config = dict(
    hidden_size=96,
    experts_per_token=2,
    hidden_act='swiglu',
    n_empty_slots=12,
    router_score='sigmoid',
    normalize_top_k=True,
    balance_loss=0.00617,
    init_std_router=0.0224,
    tie_word_embeddings=True,
    optimizer='muon_variant',
    beta1=0.9,
    max_grad_norm=1.0,
    max_seq_len=768,
)
Below are experts of layer 9 (counted from 0) of a mixture-of-experts language model. Rows are named router (the router's row for the expert) and show model dimensions 0-95. Each number is 200 + 20 x the weight over its row's rms, rounded and kept within 0 to 999.
Before each expert's rows: "mostly gets" lists some tokens that are sent to it at least half of the time. This comes from a sample of Wikipedia text that the model never trained on.

# expert 90
mostly gets: "ie", "ville", "berg", "burg", "Jones", "ave"
router,202,213,227,210,204,208,220,227,209,209,235,235,213,198,198,217,229,187,202,177,196,214,217,165,177,222,215,197,197,201,216,150,179,198,195,210,187,167,191,200,228,191,203,217,209,181,192,204,203,176,166,210,196,178,177,209,176,224,199,172,192,204,248,163,221,190,190,209,233,214,182,193,190,232,187,161,204,194,172,246,199,215,215,215,196,210,190,216,159,195,201,177,166,219,180,198

# expert 84
mostly gets: "century ", "9 ", "6 ", "7 ", "8 ", "4 "
router,186,185,190,226,209,155,188,212,192,193,208,231,243,210,203,211,194,175,258,178,210,196,211,210,211,227,167,232,186,207,212,185,190,224,203,203,194,217,202,175,225,217,163,233,206,185,182,229,186,236,180,212,177,179,186,205,208,213,201,195,218,209,198,197,197,205,158,209,203,213,194,206,181,220,220,172,243,174,186,227,193,209,183,225,203,183,167,202,181,203,196,162,166,196,201,190

# expert 24
mostly gets: "^{", "\\", "_{", "_", "$", "£"
router,196,184,201,229,221,194,190,220,177,217,228,206,216,217,215,198,221,170,216,190,213,208,212,182,217,206,194,210,187,174,198,189,187,212,216,166,193,186,236,199,213,205,198,243,218,167,188,188,138,171,190,212,187,201,192,197,186,208,158,179,203,204,188,192,214,232,184,225,186,198,207,178,185,238,201,164,223,179,205,221,190,237,193,186,239,206,183,227,207,178,210,181,159,206,168,201

# expert 14
mostly gets: "located ", "cm ", "lb ", "minutes ", "miles ", "km "
router,176,197,178,211,228,197,187,203,203,206,217,229,226,193,186,206,194,171,226,180,235,216,183,160,223,185,155,227,184,193,188,171,186,200,199,180,197,200,221,189,213,210,203,224,204,180,199,180,168,182,158,199,159,202,193,214,162,207,217,211,196,208,201,172,203,192,198,199,215,191,190,208,195,216,234,174,186,169,182,257,192,206,200,230,237,184,183,208,189,169,191,166,176,197,189,196

# expert 15
mostly gets: "NA", "US", "SC", "I", "AT", "AR"
router,187,175,195,191,186,196,199,240,190,206,199,221,231,199,214,206,204,180,216,169,213,202,197,173,212,202,225,197,201,211,204,186,193,206,192,163,202,200,222,229,240,217,165,236,215,182,168,196,172,191,180,188,199,186,187,210,195,221,219,183,196,213,210,175,197,207,185,223,234,211,204,182,149,207,201,200,198,160,190,175,200,224,180,216,239,176,165,222,191,219,171,159,158,206,201,220

# expert 28
mostly gets: "However", "Ow", "Ev", "daughter ", "Hug", "father "
router,202,201,204,217,215,187,174,225,186,197,221,229,205,202,197,199,166,198,218,187,234,226,204,197,201,220,213,202,167,213,214,183,201,205,225,188,159,181,237,205,209,197,199,226,221,211,193,191,154,234,166,181,169,175,186,172,189,221,234,213,205,180,209,182,231,203,197,215,223,212,201,213,179,186,186,191,206,174,164,241,163,213,215,187,198,225,191,190,178,180,200,159,169,191,183,201

# expert 37
mostly gets: "J", "L", "K", "P", "H", "R"
router,175,190,182,198,200,166,206,217,168,204,174,227,217,188,166,187,217,177,202,171,199,242,195,195,226,201,194,246,196,211,187,169,203,194,212,194,187,217,234,209,199,206,179,221,236,178,159,201,167,179,186,166,207,192,187,204,205,230,174,182,193,191,221,175,220,205,171,203,232,239,206,211,174,206,206,182,197,195,203,190,174,219,188,211,232,180,185,219,197,207,210,154,185,201,182,217

# expert 46
mostly gets: "name ", "song ", "called ", "role ", "considered ", "stated "
router,193,212,197,212,193,191,177,208,196,192,206,219,211,210,157,196,201,183,200,165,227,208,188,190,200,182,160,202,194,201,190,184,178,218,218,189,205,212,200,185,196,226,218,241,203,201,177,176,161,212,157,194,186,213,177,187,197,214,183,194,229,183,223,151,189,218,200,210,225,175,216,202,202,226,239,171,229,183,174,202,183,218,211,217,217,180,180,205,177,211,190,171,149,243,188,194

# expert 16
mostly gets: "ć", "berg", "'", "mann", "ong", "erson"
router,189,217,208,211,192,206,192,216,173,213,212,219,221,236,188,188,195,195,197,179,209,195,206,144,180,210,208,202,203,225,214,161,173,214,191,180,197,177,237,204,248,203,190,230,204,162,187,212,190,186,152,211,190,179,179,201,173,226,212,200,215,216,221,199,188,208,154,208,202,200,210,177,177,202,196,148,233,193,184,221,179,219,218,212,211,194,206,237,173,198,209,191,209,196,216,222

# expert 63
mostly gets: "often ", "still ", "him ", "ently ", "just ", "originally "
router,197,234,197,219,186,166,182,245,179,213,227,223,204,189,204,193,194,188,236,183,222,237,185,162,225,214,185,195,198,167,213,167,180,221,195,195,189,199,189,212,233,190,198,229,209,197,189,200,143,189,178,189,189,168,192,219,198,216,211,181,238,201,217,185,190,220,181,214,216,185,174,156,203,216,201,195,200,186,191,228,201,222,195,186,217,195,183,216,165,223,173,209,207,219,198,181

# expert 41
mostly gets: "social ", "food ", "human ", "health ", "economic ", "market "
router,197,204,182,208,223,173,192,195,177,211,231,210,222,220,179,210,213,156,192,179,212,225,196,182,219,196,177,217,180,196,202,160,176,239,194,207,194,212,220,200,220,221,200,232,213,193,193,202,162,203,179,220,164,211,182,182,187,198,220,215,217,211,227,166,207,206,191,233,207,182,178,193,177,235,211,199,201,189,191,201,168,244,198,227,212,224,189,194,198,166,187,178,153,205,163,198

# expert 94
mostly gets: "was ", "been ", "were ", "became ", "have ", "has "
router,205,209,195,215,188,194,184,211,179,226,220,206,224,175,192,192,218,202,220,182,211,212,227,174,220,192,174,203,167,173,206,172,189,196,219,152,175,207,211,211,236,211,211,216,218,201,179,184,170,208,183,200,195,157,203,188,208,205,216,190,187,228,204,191,208,196,177,230,214,237,186,154,173,200,220,177,200,146,197,241,171,190,197,191,226,187,189,207,162,214,211,205,198,231,197,197

# expert 19
mostly gets: "Al", "Arm", "Bal", "Car", "Ham", "Ed"
router,184,184,202,211,217,167,196,222,164,209,207,201,214,203,169,215,205,183,223,179,199,214,207,192,187,207,185,210,182,205,212,158,195,234,219,189,217,236,213,190,184,207,194,192,226,179,183,230,181,197,152,193,154,171,176,174,197,235,202,154,196,204,203,169,187,208,165,169,238,195,180,171,213,214,218,205,197,159,193,198,179,229,219,196,208,213,191,214,195,180,210,180,190,196,181,202

# expert 6
mostly gets: "\" ", "), ", ")", ") ", "] ", "]"
router,178,191,202,217,233,192,203,222,178,208,225,218,235,210,217,212,202,199,215,182,209,203,197,183,164,188,177,214,171,227,191,196,203,220,210,169,192,166,211,195,205,198,178,199,216,177,188,173,171,181,190,189,122,184,188,186,192,210,181,172,219,184,216,172,209,190,177,227,193,198,186,198,175,201,199,174,209,164,163,240,164,210,201,215,235,216,185,201,195,186,192,189,187,209,213,185

# expert 42
mostly gets: "nine ", "seven ", "sq ", "31 ", "30 ", "29 "
router,205,185,186,247,211,156,206,198,196,241,204,250,235,200,181,214,213,166,243,201,205,197,190,189,198,196,188,228,205,185,199,196,200,211,211,204,197,233,213,195,230,213,197,218,215,176,188,208,175,201,184,223,159,185,181,190,211,207,233,200,202,206,189,197,199,225,197,230,199,229,166,180,191,221,190,181,236,161,165,215,209,207,187,203,209,200,185,189,176,172,199,162,198,201,181,227

# expert 59
mostly gets: "; ", "); ", "—; ", "–; ", "\"; ", ".; "
router,198,200,204,203,204,153,233,197,172,217,218,205,196,214,205,209,224,189,197,191,199,200,195,187,204,209,193,201,188,185,156,178,192,203,207,169,175,169,212,195,204,213,198,226,227,201,170,208,193,193,156,188,166,163,183,190,211,210,190,183,183,193,206,190,224,202,173,205,195,201,202,172,156,243,219,195,210,173,192,219,176,235,219,215,252,208,167,215,199,171,202,159,191,219,190,222

# expert 62
mostly gets: "Nor", "Dar", "Bur", "Wal", "Par", "sou"
router,191,189,194,235,212,173,183,229,164,203,228,206,231,219,157,204,209,172,202,182,231,221,180,186,226,221,188,217,209,215,191,169,194,168,204,174,163,204,228,190,205,221,191,208,203,188,180,209,195,212,186,177,158,189,208,199,215,213,214,181,207,217,208,216,224,212,165,237,223,179,181,179,192,200,204,197,236,166,186,202,182,197,207,211,226,215,172,182,198,149,211,188,205,198,224,209

# expert 25
mostly gets: "- ", "• ", "List "
router,201,190,230,213,188,178,199,228,194,231,170,218,224,194,149,205,224,169,229,181,190,217,201,190,197,175,143,212,198,180,223,178,176,213,211,192,187,193,200,209,225,177,218,260,214,187,169,194,145,198,155,223,204,181,206,193,203,199,183,206,193,193,202,185,211,196,180,210,220,195,188,209,180,221,202,184,229,217,168,208,195,200,188,210,192,202,182,207,177,185,199,180,183,225,210,204

# expert 85
mostly gets: "Robert ", "David ", "James ", "Alan ", "Steve ", "William "
router,172,184,211,221,199,173,212,218,179,213,195,215,249,180,186,185,218,189,243,181,208,228,185,190,202,221,179,228,182,231,212,190,164,192,184,182,167,203,228,211,211,212,190,229,195,189,189,182,179,177,162,180,172,156,189,206,205,216,191,191,196,195,211,173,219,201,156,214,206,208,182,197,185,198,213,179,211,178,169,223,205,245,226,178,191,215,190,202,176,208,192,176,178,193,184,193

# expert 49
mostly gets: "pen", "se", "mater", "Sen", "other", "langu"
router,196,215,212,243,204,209,213,233,162,214,210,236,209,197,170,243,188,162,230,188,221,223,195,212,187,217,194,201,193,192,228,157,162,210,186,192,205,161,219,200,201,179,228,219,201,182,191,251,212,228,175,211,205,189,190,177,202,208,217,186,213,191,220,193,202,194,193,217,236,218,164,189,208,217,197,173,196,173,197,210,178,207,177,204,217,205,186,226,198,186,170,175,184,214,213,189

# expert 67
mostly gets: "(", "(\"", "d", "www", "Harv", "D"
router,200,205,226,202,215,146,230,238,180,225,187,202,230,231,172,197,206,186,200,173,213,214,206,198,193,186,186,229,192,197,209,180,177,207,205,170,207,185,194,208,225,218,212,221,216,194,196,214,169,192,163,180,203,194,207,223,202,223,201,186,202,173,206,195,232,211,170,246,207,204,228,186,202,234,210,155,212,151,209,225,168,221,206,224,199,208,214,220,203,172,186,194,184,195,216,189

# expert 76
mostly gets: "Billboard ", "Trump ", "Smith ", "Anderson ", "Times ", "Iran "
router,162,223,183,204,210,167,192,217,180,215,214,220,234,211,188,209,206,191,222,188,207,217,228,176,197,176,184,210,189,216,209,164,171,213,169,184,184,218,224,192,249,198,195,257,218,191,206,198,166,187,172,224,180,172,178,206,176,206,199,199,222,190,233,203,186,189,167,246,198,212,200,195,187,215,180,189,218,183,191,204,193,243,202,203,213,208,190,195,186,200,217,172,176,180,176,192

# expert 31
mostly gets: "s", "h", "ets", "its", "ures", "ows"
router,166,188,222,220,201,201,198,197,195,234,212,220,221,203,185,218,201,163,219,153,215,226,220,181,207,182,190,234,162,213,218,162,210,173,202,191,192,177,207,207,220,213,222,214,182,194,161,205,167,199,198,184,186,201,190,216,201,220,198,183,187,193,232,196,185,234,160,204,184,236,182,190,160,212,218,173,190,199,201,224,178,189,207,214,236,220,207,214,195,186,212,177,178,189,205,161

# expert 34
mostly gets: "which ", "that ", "but ", "because ", "who ", "where "
router,171,211,212,207,212,195,185,210,194,206,211,215,222,213,175,208,188,184,202,169,205,210,207,170,196,199,207,206,187,201,177,169,189,200,204,183,170,193,198,220,212,203,200,191,224,202,157,184,144,214,187,201,199,171,200,180,215,210,185,161,194,210,217,193,178,229,157,250,226,199,208,168,172,236,197,205,196,188,172,217,161,244,203,197,224,195,188,219,177,185,180,189,206,231,183,172

# expert 44
mostly gets: "driv", "offic", "produc", "cri", "writ", "descri"
router,211,195,202,275,212,169,218,237,170,216,198,228,224,191,194,192,232,162,209,190,217,208,176,190,187,187,177,176,208,207,184,194,152,200,230,232,208,187,219,198,202,223,196,234,216,184,214,182,192,189,190,223,173,196,177,206,217,212,206,199,188,198,200,192,197,188,187,237,212,214,179,217,188,195,223,186,198,177,161,192,189,213,218,218,210,191,173,214,172,181,185,169,191,212,172,208

# expert 60
mostly gets: "ol", "Wat", "Bol", "Ry", "Brad", "ny"
router,203,179,205,239,193,166,202,205,177,222,210,230,229,240,205,209,190,198,209,186,240,199,210,187,175,221,191,217,198,214,231,190,178,207,198,207,216,200,206,202,216,198,208,231,220,181,182,183,205,240,167,190,179,193,178,210,190,230,220,181,199,197,216,205,211,230,154,191,195,166,199,175,177,215,221,187,218,205,154,234,214,203,205,182,215,211,165,218,173,178,194,169,202,221,204,171

# expert 83
mostly gets: "000", "6", "ently", "7", "0", "9"
router,203,180,181,215,208,202,177,222,164,228,214,244,228,221,189,210,209,195,228,179,217,208,201,196,214,205,198,193,197,208,206,168,192,203,201,186,206,183,215,219,242,204,171,231,189,180,159,216,179,221,166,199,185,164,208,206,225,204,196,202,205,212,193,194,213,213,190,239,195,221,189,193,164,215,232,151,233,194,200,236,193,198,209,227,205,179,194,237,156,195,186,181,187,200,199,219

# expert 47
mostly gets: "San ", "FRA ", "ARG ", "ITA ", "ESP ", "GER "
router,171,194,202,219,196,186,171,198,197,189,188,221,218,203,180,182,232,184,241,182,196,209,225,178,211,224,189,230,180,186,214,188,195,210,191,191,189,208,214,198,203,191,198,245,199,192,190,202,165,179,162,221,154,198,199,174,186,229,204,205,217,184,207,164,183,177,169,207,190,195,189,190,202,202,193,198,215,178,177,209,188,240,193,205,227,204,171,195,182,163,205,154,157,185,155,204